python train.py --normalize_top_k=false --routed_scale=5.35 --balance_loss=0.000447 --vocab_size=9192
Below are experts of layer 5 (counted from 0) of a mixture-of-experts language model. Rows are named router (the router's row for the expert) and show model dimensions 0-159. Each number is 200 + 20 x the weight over its row's rms, rounded and kept within 0 to 999.
Before each expert's rows: "comes before" lists some tokens at least twice as common just after its tokens as in all text. This comes from a sample of Wikipedia text that the model never trained on. Tokens count by the router's weight.

# expert 24
comes before: "\n", " |", " and", ".", " is", " in"
router,197,193,207,197,185,207,207,167,195,183,155,236,185,223,194,221,184,166,209,201,177,200,203,220,198,202,196,196,242,167,209,231,207,226,207,188,232,209,195,177,194,205,209,207,178,200,181,214,207,220,183,223,208,205,215,220,182,186,215,226,227,209,183,166,184,178,184,223,177,213,241,211,229,182,181,247,192,194,196,214,236,234,217,204,218,194,210,170,194,225,207,201,210,208,182,201,211,207,217,199,210,196,197,200,153,161,213,188,189,163,180,198,214,197,220,186,209,208,187,206,191,178,176,209,216,168,192,221,213,193,207,245,210,199,170,219,165,166,193,208,231,227,159,213,214,213,222,227,182,216,217,195,180,166,191,231,176,209,174,160

# expert 31
comes before: " the", " a", " his", " 199", " 198", " 197"
router,202,235,207,190,193,189,207,193,194,233,212,229,174,212,214,184,204,215,216,201,216,228,208,219,223,242,197,206,198,182,182,196,216,223,217,159,241,162,186,198,199,231,220,173,204,185,212,195,178,217,204,218,188,210,193,172,241,190,213,187,202,227,195,211,225,203,160,200,243,203,212,190,197,202,187,206,213,232,209,192,223,200,200,192,180,198,221,217,195,170,150,195,195,190,212,197,213,225,189,232,222,221,215,206,223,201,204,192,202,216,244,170,193,198,209,213,206,243,197,164,154,208,228,216,179,165,211,176,220,187,194,220,211,196,220,222,195,200,203,209,190,223,161,219,239,204,218,245,192,195,233,224,187,191,194,193,186,207,249,198

# expert 27
comes before: " |", ";", ":", "th", "–0", "–19"
router,221,229,221,179,202,214,181,178,205,237,146,231,182,184,224,205,182,204,199,230,209,226,199,239,171,185,208,189,192,236,165,217,207,184,171,208,254,201,198,175,199,192,222,194,185,209,215,213,208,221,178,211,179,228,195,190,192,184,243,214,218,158,205,183,167,191,180,214,201,194,232,173,205,206,212,190,192,180,215,201,222,213,188,216,204,171,214,219,215,184,226,240,185,202,185,186,214,218,175,197,210,239,209,216,205,170,173,185,181,176,214,216,173,204,218,166,234,189,204,221,206,197,214,206,200,201,196,188,189,185,176,231,206,184,226,174,187,236,204,238,218,181,213,189,199,185,192,215,171,199,237,209,195,204,226,199,178,177,187,197

# expert 10
comes before: "\n", "|", "-", "The", "In", "|---|---|---|---|---|---|"
router,228,225,224,173,230,194,211,185,163,206,223,212,177,194,217,208,196,194,225,230,199,198,226,214,169,214,158,204,204,209,170,208,197,189,175,201,197,183,200,210,207,230,190,228,196,207,213,181,180,197,185,248,181,194,195,240,180,199,214,193,199,207,213,168,239,202,160,189,205,229,219,187,219,208,163,224,188,224,208,179,221,182,208,223,201,190,216,207,225,208,185,226,190,210,152,167,198,170,215,237,205,228,235,216,174,170,186,180,220,155,208,188,165,202,217,212,222,184,187,217,173,225,204,216,176,161,201,202,215,210,222,186,224,192,214,192,202,184,162,202,220,169,194,201,205,199,195,224,191,209,238,213,196,209,208,213,219,196,213,179

# expert 21
comes before: "\n", " ", " 0", " 1", " 2", " 3"
router,208,193,189,208,223,197,191,176,210,215,194,199,202,200,231,199,205,171,198,174,216,212,224,184,193,206,195,209,193,197,175,183,213,205,194,156,165,225,161,178,230,220,241,194,175,208,209,160,160,212,177,175,226,207,165,223,177,183,180,193,198,193,216,181,202,220,203,195,225,206,203,183,204,189,215,235,229,180,199,178,201,177,184,216,188,213,217,182,181,167,216,186,183,245,198,174,190,162,184,226,187,212,187,211,158,222,178,213,181,180,207,172,189,191,217,208,195,212,185,158,216,189,207,230,166,168,168,206,189,191,205,212,192,170,171,199,190,214,203,197,203,228,203,178,161,213,177,201,167,182,227,188,179,175,207,185,163,177,179,208

# expert 32
comes before: " |", ")", "C", ",", ";", "T"
router,172,208,198,226,204,220,195,218,229,193,184,165,174,212,199,190,163,189,195,232,227,206,195,208,193,169,187,178,214,183,208,207,175,203,180,202,206,212,207,193,190,226,226,201,139,210,176,231,242,205,142,197,194,192,221,230,190,225,207,225,215,225,169,233,216,213,194,220,220,215,208,203,175,182,190,239,202,186,188,207,200,177,212,177,179,194,212,195,235,174,207,184,176,196,192,169,212,207,216,186,228,188,223,203,199,172,185,210,209,221,211,200,239,220,180,203,218,236,190,188,162,183,213,172,250,175,211,192,193,189,179,201,197,201,200,216,186,192,194,210,227,206,184,181,203,199,208,183,211,211,206,183,207,259,190,222,196,210,203,160

# expert 8
comes before: "The", "==", "=", "===", "In", "|"
router,222,199,191,221,212,215,219,207,195,180,204,174,184,167,215,198,235,191,207,213,206,216,200,225,214,219,198,234,221,198,178,213,180,190,167,172,202,164,179,176,202,183,230,203,209,188,202,186,179,215,196,202,185,186,175,210,192,174,227,232,211,214,182,196,222,184,174,171,139,193,197,172,176,236,192,225,222,181,226,205,178,234,226,197,172,201,212,194,204,187,212,194,212,193,199,189,182,184,201,213,229,216,150,181,174,207,196,188,186,181,220,223,199,195,232,178,215,221,180,161,203,205,148,198,185,219,231,224,210,183,213,186,177,219,184,198,154,192,203,210,201,210,208,173,182,166,205,179,171,179,188,237,180,224,204,179,178,194,205,198

# expert 7
comes before: " a", " be", " to", " the", " not", " been"
router,170,205,175,205,203,176,225,188,191,180,225,183,197,210,206,168,237,211,235,224,205,204,219,218,232,172,231,192,155,214,203,214,189,179,201,176,204,185,204,198,186,215,181,235,165,170,208,167,211,207,196,188,216,215,213,157,167,177,199,237,192,201,186,185,222,205,217,165,191,214,195,185,225,221,191,194,198,185,209,190,216,200,200,188,181,223,199,238,178,217,191,206,187,193,199,201,205,229,193,228,190,206,183,173,192,180,144,180,199,157,206,176,209,196,219,228,187,193,221,195,193,187,197,230,187,217,178,170,204,222,216,205,191,224,215,174,238,185,214,239,168,200,193,203,218,220,219,233,247,188,229,189,184,211,221,227,204,207,209,203

# expert 35
comes before: "\n", " The", " He", " In", " It", " She"
router,207,219,203,181,209,187,219,154,195,214,206,214,166,189,217,188,210,219,180,219,175,233,241,213,196,207,187,200,160,180,201,209,198,203,162,176,196,202,176,205,178,199,170,181,192,214,225,183,177,219,192,186,197,179,186,188,165,195,228,169,176,210,212,207,212,186,190,225,211,200,209,170,216,202,158,196,189,192,182,213,221,154,208,181,176,208,223,171,197,219,182,218,223,171,168,201,187,204,208,176,200,238,215,231,209,177,160,191,219,181,214,166,202,234,215,191,212,202,188,188,187,203,171,214,171,177,183,198,192,204,201,210,185,176,197,198,190,177,161,240,191,158,163,174,199,207,194,219,216,190,244,216,172,221,196,207,187,199,189,169

# expert 2
comes before: "-", " •", " Born:", " Country:", " Website:", " Genus:"
router,217,234,215,182,204,187,188,172,215,193,183,195,192,205,165,176,214,207,232,167,219,205,236,175,225,187,192,194,210,210,179,241,184,175,184,227,196,190,193,223,226,189,218,184,193,222,206,198,204,206,190,239,204,196,179,192,182,226,232,190,270,185,206,197,210,200,218,222,193,199,151,195,200,180,187,219,187,236,195,212,191,192,177,212,228,230,189,206,189,190,249,224,241,198,206,211,207,211,217,227,227,174,219,185,203,213,221,184,220,184,205,190,197,180,196,210,207,231,166,198,236,182,202,224,179,192,223,202,164,195,200,189,217,186,194,165,195,216,209,202,216,209,169,217,183,216,219,237,218,230,198,206,238,222,200,199,211,230,181,194

# expert 23
comes before: " |", "6", "5", "%", "4", "9"
router,194,213,208,167,218,201,185,178,217,209,182,183,209,185,215,193,198,185,191,183,183,240,200,193,184,202,202,192,187,231,157,223,199,195,204,184,208,212,183,213,211,228,248,208,232,214,204,180,173,241,174,220,213,224,227,160,170,166,228,222,192,200,195,180,170,157,186,215,218,185,225,204,247,182,176,237,207,203,227,200,175,208,214,211,211,172,217,206,166,205,203,225,209,212,182,175,192,229,212,220,228,234,220,175,171,215,169,183,176,168,199,180,176,219,177,208,213,189,226,223,187,185,219,231,159,187,195,218,174,195,202,185,198,202,225,192,200,204,201,206,213,176,187,183,187,215,191,212,214,185,245,209,179,204,210,208,193,204,195,214

# expert 19
comes before: " to", " in", " by", " the", " as", " on"
router,163,232,217,239,199,217,204,189,209,207,237,216,180,175,218,218,213,195,215,203,212,215,227,197,218,169,196,209,191,212,207,219,224,188,207,169,202,197,177,170,199,196,215,226,158,182,202,173,188,230,229,180,220,185,225,200,180,210,186,222,204,199,181,194,180,188,194,190,221,213,182,192,231,188,221,187,226,200,218,185,214,232,200,197,206,201,214,222,179,237,175,169,184,179,181,171,219,248,208,183,192,171,189,206,206,212,200,179,207,171,218,151,196,211,232,209,205,215,209,237,187,202,224,203,161,222,177,177,207,244,207,162,183,206,202,181,223,168,220,214,207,201,191,208,165,209,182,237,241,189,203,194,186,178,194,214,220,188,204,225

# expert 0
comes before: " of", " and", " in", " for", " to", " were"
router,176,216,188,185,206,222,205,197,180,184,203,196,174,198,169,217,171,223,208,185,229,214,223,227,185,198,207,203,213,190,187,175,222,229,195,204,179,226,191,186,203,232,202,208,174,205,198,240,221,231,182,208,183,220,201,225,176,211,170,205,209,189,204,168,169,178,263,209,193,236,212,220,197,201,202,197,228,200,220,229,208,235,166,219,189,222,183,195,184,190,184,211,221,216,153,171,207,218,188,184,204,197,229,244,180,189,209,193,175,179,211,191,205,180,208,222,201,233,196,230,202,222,220,160,179,187,185,210,172,226,204,196,198,178,181,168,228,168,162,209,196,208,176,220,206,234,200,188,194,162,202,196,224,201,195,218,182,220,212,212

# expert 17
comes before: " of", ".", " than", " and", " in", ","
router,172,157,210,220,186,214,193,188,207,173,217,160,217,206,188,207,185,225,226,176,189,198,214,202,235,180,188,178,188,189,156,205,177,206,211,201,217,217,187,212,217,224,172,193,185,204,187,197,208,194,194,204,216,220,188,175,196,196,204,192,235,186,197,200,144,205,205,191,207,153,227,182,191,255,198,175,229,209,208,212,211,225,194,226,188,208,205,219,149,195,199,186,193,177,174,174,222,197,225,151,186,166,187,207,201,166,192,171,222,220,185,212,198,199,215,202,218,190,219,193,197,223,222,187,183,202,186,189,193,189,195,158,169,206,211,201,208,215,240,239,228,197,219,188,197,208,213,163,216,225,224,205,170,204,196,202,215,232,213,223

# expert 37
comes before: " |", "′", "°N", ")", "2", "″N"
router,200,184,225,181,222,197,184,194,208,223,220,156,232,236,204,221,166,190,193,160,168,157,224,178,206,196,191,155,217,197,164,212,167,207,196,234,223,163,177,193,240,202,196,219,180,181,184,209,210,151,169,215,198,190,174,218,200,225,205,208,176,192,164,178,168,196,199,214,200,183,215,185,196,235,177,235,229,208,204,205,164,202,218,210,213,179,216,218,173,200,216,181,194,208,205,187,205,209,214,223,189,164,186,189,173,171,191,183,196,213,208,196,195,211,207,208,201,221,201,197,202,219,208,220,179,159,201,243,205,186,192,178,205,202,222,234,213,193,207,230,201,198,202,172,183,209,235,206,184,195,213,205,205,174,197,191,231,215,217,188

# expert 18
comes before: " |", ";", ":", "_{", " ·", "P"
router,209,185,204,198,209,215,207,206,230,214,215,202,215,196,217,191,172,176,176,218,226,192,201,189,200,193,167,203,199,203,168,176,184,182,171,199,156,212,160,219,200,225,231,222,157,227,194,207,200,185,171,158,198,194,201,218,215,200,156,200,205,205,195,199,201,185,223,219,217,219,220,193,193,207,190,224,232,190,205,186,185,176,208,193,190,172,232,195,198,212,248,185,174,224,232,194,188,189,211,196,171,183,229,154,207,188,145,183,191,175,235,224,193,170,152,195,190,215,194,213,172,190,182,199,203,171,210,200,228,225,212,202,229,181,220,194,200,230,218,224,173,211,180,207,186,195,181,231,170,212,231,211,211,207,224,184,201,185,201,198

# expert 33
comes before: " the", " a", " his", " an", " her", " their"
router,159,224,226,200,175,238,232,200,207,226,257,199,170,178,219,210,203,199,215,179,183,240,233,214,214,194,203,204,189,174,192,203,191,181,223,205,188,222,226,171,227,223,224,233,176,249,210,172,178,193,206,215,214,187,227,175,213,191,206,202,177,197,189,188,197,194,199,218,239,231,193,194,224,162,214,187,211,197,196,191,214,210,176,198,206,198,217,211,211,176,176,183,224,214,182,210,208,214,184,234,233,200,175,208,177,191,201,231,222,180,221,188,184,170,206,185,198,189,154,228,190,198,216,201,179,195,176,199,198,200,208,203,195,216,226,195,215,211,170,246,166,181,188,232,205,192,186,245,209,199,188,185,183,231,190,208,187,208,208,200

# expert 14
comes before: " the", " he", " and", " it", " but", " they"
router,180,221,200,185,198,172,220,159,193,204,193,216,159,215,191,229,208,189,215,202,177,221,200,225,221,214,185,208,176,213,172,224,190,218,206,180,161,204,177,189,199,184,218,210,210,220,197,202,184,229,169,163,235,222,204,181,197,177,211,189,188,165,208,182,202,204,241,216,179,207,203,178,227,220,190,186,228,194,196,201,226,222,235,197,197,207,195,207,140,199,168,181,220,217,173,196,211,237,206,233,189,223,223,210,211,211,229,200,201,149,216,184,180,163,227,222,202,228,209,190,205,216,210,218,201,196,197,197,209,202,206,207,177,204,215,198,195,201,153,225,175,193,202,211,210,229,239,196,220,195,245,223,166,193,197,205,189,189,192,233